Weights of a small mixture-of-experts language model, trained from scratch on English Wikipedia.
Size: width 384, 74M parameters.
Experts: 12 experts in each of 8 layers, 352 squared ReLU neurons an expert, a softmax router.
Training: a variant of Adam for the experts, 267M tokens, 8136 steps.
Below are experts of layer 6 (counted from 0) of a mixture-of-experts language model. Rows are named router (the router's row for the expert), up (a neuron's input weights, with its number), down (a neuron's output weights, with its number) and show model dimensions 0-127. Each number is 128 + 32 x the weight over its row's rms, rounded and kept within 0 to 255. Numbers have three digits each.
After each expert's rows: a language model's description of what the expert responds to. This comes from a sample of Wikipedia text that the model never trained on.

# expert 0
router:143079172130111110148098117127120153147070123153085154145144092118138123145118101158138113113131119118180110140077166149169141092145148120134079168120153179158133121102183087092131114121132173110121112090088160112139125185152163165175123073173091143063124073179236141105163094059200119119098150135104023116107127180123163121094144124158135136127183167150143107092146149157116122182151
up0:106167141164159087150075143137139137105110131091089141121084122105136106184129061078088129092105196134184142182162110132101138132048150133137186146113115090146102095143171113169134074120181132135148094113141169131114165082177097184150137121177067139128139087117193110126130057118131168138195116095099053145095167124066149100098113160139200169115139123113145150117165143109088095131151
down0:120166166119136145105197115116155166152171152124140173180084109113207150122107178117104128144117155122106112107162179140118125116141225114123117155111113065162155158160091108120114166145139154158184093085142177129108172122112144113139139166176092161118178142184139142145144095135117078138116198086144088159114093109090162143145079122166137161109104079098112152166129154185120032146129
What it handles: List and credit separators. Line breaks, pipes, semicolons, dashes and closing brackets that separate entries in discographies, band lineups, taxonomy and career lists, e.g. Released: 1972; Genus lines.

# expert 3
router:120138105128097143124083143164111155147091134192093108099131198132118078155128099110170166118112141111140153163133171122130123106122161134162144089088152226175136115136145146126139150164126197140109127119095114126169115129217083161154142099156112129088132120136186118087137079131197105130129123138140056094112151192115177182106149115227119123146159178127187105060145107110102084134164
up0:106146123162151117119192166166148114162127065119098131148067127128097139105080165170118132116073096108124095112139188057092156154172105162183072139174154167118031108134133143152156126179115195086165115099112112089117107087115083131139110089138133154139132093157125100147138090150133145091111149117127156174144148127144143056160146165153124196172165137110147106085147159131130101078208
down0:109134118165191126162168168137156139153191079121168106062109169101121095150119153108122136121092102130141045118107082120187138144159073134183142130139134134137060164180092127125181087109122161134131095178132129075098166114154143095096107176131170137084157102163163120118152107080137115149150146103104125155166115133111139073229161174168119130168142136132155121083130132178074125103140
What it handles: Common nouns after determiners. Singular or plural common nouns right after the, a or a number, such as season, years, city, member, episode, part, town.

# expert 1
router:139086152142147165132093138126111126159127173125130091147139126152107138137086102159051148104088150153121104150108143189171199073114164114125126143149155170144088132154109118105173139148113165116095098099080152145156109154217140175195137091132106135105102104158170155123154102165141134110142144151101126094057141142075158123097176159208155179073167161138155133120119125144178089123145
up0:089155128054116154160091141117136133178105149150112200150150135092092121143147148074125165128124080140149106093138130169106104082161098096126127120130108126143152142096118175174191163152093221087154139154179123072084121124154114114085137096140076057114123124190152123147156111055114134180140130119111121143154117135130107125059106046138132159167107136129074118151128104188089134146098
down0:086121132106066111112144153115113125116083089142175123142030166116102103200167176126192111093105172142145119092108129125070105143113161105119134135128159127139207100139130165146115096142112166136107122090164085088086190083101132175135106143095090164085171168121157125134163118110098145144129110129131104162091147156179145176151186123118171114173094169157137101180082152130193143127081
What it handles: Prepositions and table-row breaks. Prepositions and conjunctions opening a following phrase, especially agentive by, plus when, during, with; also line breaks ending table rows.

# expert 11
router:081101129140101119135120127154100128146091118170091131116110167105106076147130106151151149091097148157157122147135134107139101131129183089115172105124166166169171106124175139111128099133109147151099184098141117136145081191189150126089105054154102155104101114171178109132158055093168152135111101106138067082090130148133163184107121109255127148096159115147153085128134166120130087102160
up0:125151094089140121143179131120100084154130158113156192206148137129104205106147085200126118132117036111072151133133150107140115092181106136115122103187084125167102180101107148124090116153127094125059124096123113166143099129195145232135164042154148169097153095171129079068112118128106148131191084132111096145113130134119115120123123158132127096086154134177123108134114146117149101124138
down0:138122129097095156156115116094114106048136173134179146150148034116124123151116064142086153186103095155159158132089111130164153095119104130129091102135138142122117081101160125105101148131123124141139128148074127077087165142104127120124128108143132178146182090076069129127142127157092154180141134143195115113147094106110200129146065135173134124122135116160149130111074113114071102078085
What it handles: Plural nouns and suffixes. Plural noun endings and plural pronouns, such as -ations, -ments, -ions, people, they, there, members, teams.

# expert 9
router:146115108123115137125143131139106121121163153152112163160158188131047098126119088106104117089089137109179130136131167192150144125071138107096093178136177177201104141091151135075164164141093172137097160092145129154128130131136141153165098098120124183106093105176255139081096016124165134143148080085178098107076145140136134093093103152189108124115158164147180105114165150158125095117147
up0:106070125113096112141092131163113129151140158118123123137107105088136114142137094100093116103138104067123092108092128111136146144149131154215192106094165153030187152135122087122141090119155124102116101160182125113078091108083188158133130106133161177072087035145111055078130152118125111117088100117116101115105134178084125131145104145138188141126141206131146162041147059119157150142135
down0:116129196163138168135058202072081075166082137163134085193147062143162140141121067084129096152159146186148097125112149091140156158150157175090113141150127146085095152171144131070176121132129136094102110142131162136130096097109120129106115151124110095104098072085108152154081131143119143114135121118135083117139127127080116094144096141147159089116136145115106219096107166097198133128110
What it handles: Numbers in data. Standalone numbers in tables, measurements, ranges and times, such as 10, 23 ft, 8,000, 20.3 to 21.

# expert 6
router:107100161143093130167110121189111124171069177142113110115091152137105110200079090146125142098046160140154101134099164178160140125090123089105133158128174152172110134075124136072147114117125182131110114147138127110139154130160149146144153076151090098127129084164152170087170064106159183133130116122130078124122148162109205142073153149167126174081148164177203118057215153137120101139237
up0:139096091109167122075138149122119153118119123111064160167160139085117145104154142126103132140138127116218134116162135171152091156076163108129169188108127116236168063145117103106163154112178158129075111098165155111131101127174130152093085133070162101102166123111123075157202090092116118151173095123166094119149134138099207111154117129091152162086125160123082121166140115091102106077111
down0:145127177123123153152152092100114101129112127168122107142111130122111123146061116102125123163211131090127103107172135103137157057150158181090149142122162065145168129090080059148102158196120188133159086142132110159145180110117111181121110092112189115102110123133108146142112105124060115126174104176167106125098137144086121115144127073055107157085149127175146145093147091131096126166150
What it handles: Sentence-ending punctuation, as. Full stops, commas and quote-punctuation closing sentences or clauses, and clause-linking as, among, until, e.g. mode., 2019 as.

# expert 8
router:172146151124148123160105120122132091158124167142094096158133145147107107174080083109073139148091143111162102170084156170159167082113134127147170156162133168170128058113119105108147094120123166085097134151103153160156098169116145156142149087158119108128090102166167181060118068101148159149138144122134006155105183149114168135094132117176137183082181178081153093086146140131154093142154
up0:146094148088106133124132176090153172132073146130171093078153128127139099145180115173084136179135146144154066080118161063147151165095106085140101138090162166114106120118138109122130065116087143069124143141125157112114071180141144152119112139117085160117135097083134061077139168152108131158140115132135103146154122158141138128096121071150195123131126126128152106127177125125124162166125
down0:103077131116127122164096131150136045116150097127099111092125092148089123095173160092194110138197110144098126119135120149133144173104080068131096040136149177117109155120115107107149088156060132112123126121179115157122100175139143166147095139088101105128135152161085148104142141155153142109146129116172123069110153089099097119119077126116190097108163096183150160107194151128127094106158
What it handles: Place-name connectors. Prepositions, commas and the before place names, and direction words opening them, such as in, of, Poughkeepsie, New, South, North.

# expert 10
router:144106134105090090143113108171139108100106177128121078106067230117075098154108089121082087110073160069151094120110134165132158113106146105106128130115171183181153122127185208136126078160141169068075136098120148118154105164151186154189113088121097125121130088145185137136188070108149142139088097156110096050147143173148141136105118138140125141110161140122113111076132124117147110159133
up0:128105196108188071145093083167173147107145105134090125151142134139157084145096053096089103122127141178113172176118117130128134090107172162151192143126136162157075124128133133100169137133069111172095087127126132153124148110118140152131114099156078139176127184080092185172129108147134098130131077116169101089103165102129106170135153127156174112131137083110160090082185123074080065116132
down0:167170079117104120070203158130150148203123134133127174160168191163102154141093095158159093160177166174077146098058122129112131108104036117090106162125130178137119162141136117144158132148121060135153131129114119122131133102075149120159166112144141116097134126153104163111144123126201195104094137107202057132135153116108151120092107110106094095120097106102133061074143164159080160131091
What it handles: Word-initial stems. Opening fragment of a longer word whose suffix follows, like St-ructure, tr-end, explos-ive, plus possessives its, his, their.

# expert 4
router:088081148122092122120151105111070139124136144190108081103060136089178127187125103125100148126123130160119123105113191143097129077096141156103067148075131175174106055117144143103157131146124176122136153137114150121150118097181106158102176131161164106133061125128197149145119066094168140100101143078138109134074121116098179143125181086165156120091161172124144127108135149146110137174179
up0:080156165106101089108100090142133104165138139114182136171123163076133162090146086112132150152172171103112113124164149091111089168113094145170158071096067135169129144127169168079131130125110151203109129060140126043176129143117149071179082149110096159159209156118103139118099107148112135095108146161110112135176129118147089181073153072134132104108123117103156179061145091156114117079158
down0:108147208185150107115134131135130094158123195125170107091158135128139090057162092160114152090138117130077110117150089142123103127072077143162164111090111149141180117184138132104117065118137132163132153056114090045175156177089136140081174104116130074166161155154096084160105083095114163075119162146112092161116188116157121130076173092156106117130128175132131178121119109141165143162168
What it handles: Table punctuation, math, an. Pipes, hyphens, brackets and slashes in numeric tables, chemical codes and LaTeX subscripts, plus the article an before a vowel.

# expert 2
router:104131174132090137144143124069109098124057163178132110141112122141112056136164059140095102085082151089164137143129140097152144136121135147113118109150129133190163107133168100102132116112128188132072134139114132085127104163162154175142160023148141169100103113185232122141141076126162142153156076112146098093134191164111199161053136099163125121132174164111170112077197142167108052135134
up0:070125146063130126159163227137135174154142119140063087163104110168097155178139114190147190109169181154123092192057090088113120141114133042161089111131149154106098102120199067133157112152132123133174125133131127199142159127114154206124104127116128144138106056146160105105178123176132107147089127163063088130116151109107129172099119143140145154107121171126123135099163149144186171151126
down0:078198137112162167096100123082107147088149138091145122150101103110103154100152145120142122101123119096158180138154139140114129133112149136145099129121122096132118118158143090106116144126089098166159085122095104141140192109091146151133093141156121114150051113106123175169129165146133131209173157165117193122172124193123085138100156125116105130126149093175111169171171117105166121085166
What it handles: Surname and place-name endings. Middle and final pieces of surnames and place names, often foreign and in tables, such as -ley, -berg, -ington, -ić, Zár-uba.

# expert 7
router:101075195133158077108080176124104119139136154120083138112097088163095067141136083106104149096111146115135085158121151118158155111125135112127121147160171196105116133099156112084128120142166171074098086065138106095149119178145131142120191085145122088089077144112243134040116097095152113167154076121097039156091169125101145125093084151114165168104145173120172108107129142128123138145161
up0:124139129207111153195063149124117138145113130105106146052166123133175083110122068155130115096097116114132077131081170127093061130142113160127123142104086154161104153144088110104094113113082069152083194174128139069093153132141168137119124052142126111134141159167113098118056127090152156101105156086147105162093076183128216118087104136121150153117147165136119144148154073147142099106103
down0:113096153174091133167157141097149117151143133176129153154074149146112173119112094141153175109083052153094164158099152142114080109163090155081113187117123074166162110107087102126173117110129118129219153153154123116137129138140207153103097163148152144139149097116145128132088134180147090112060131105160106162135114118114152098072120155111152164060117181069175168066149110153149119156117
What it handles: Word-initial name pieces. First capitalized or lowercase piece of a split word, usually foreign personal names in sports tables, such as Me-ika, Gu-ess, Heb-da.

# expert 5
router:134124175141217160159076186163098091134080135181112123160106172121107064181095102148102136143106139111134104138113159139236100140124179161143161131156108195149134101143137099099150113067142180109112128157144108148157056169133134162127135109157110168119083058114129180096121099123140154137190093124121073111088154097099138111135132129186151145073182175116173084114144055138126129130151
up0:119108134139137164108161134060141098182176135095194153096148120058082125154102110157123106101102100149094141095129143078147125107116188099137116101174163135086184120137177104141112059102119056103109121175130159173138114175137153180160136099135162143130069151180141126147078080125057123163123128103162082167124228159138113164075042165112085151103183170097109103109096134167167159133227
down0:127126117111116099069153154104152113156122150112124149091177106136086150115142151072174159193156133168107079161141118135145044082070087127137133051114064139081100153099128068154195140115108135109124164214086186132123119079150094117177140099137105188105119098199064122096117099127102124123146194108127126128166122117115104138133113130142128099153151113093100155150081189090072167076093
What it handles: Auxiliaries and verb phrases. Modals, auxiliaries, negation and adverbs inside narrative verb phrases, such as would, not, been, could, began, again, well.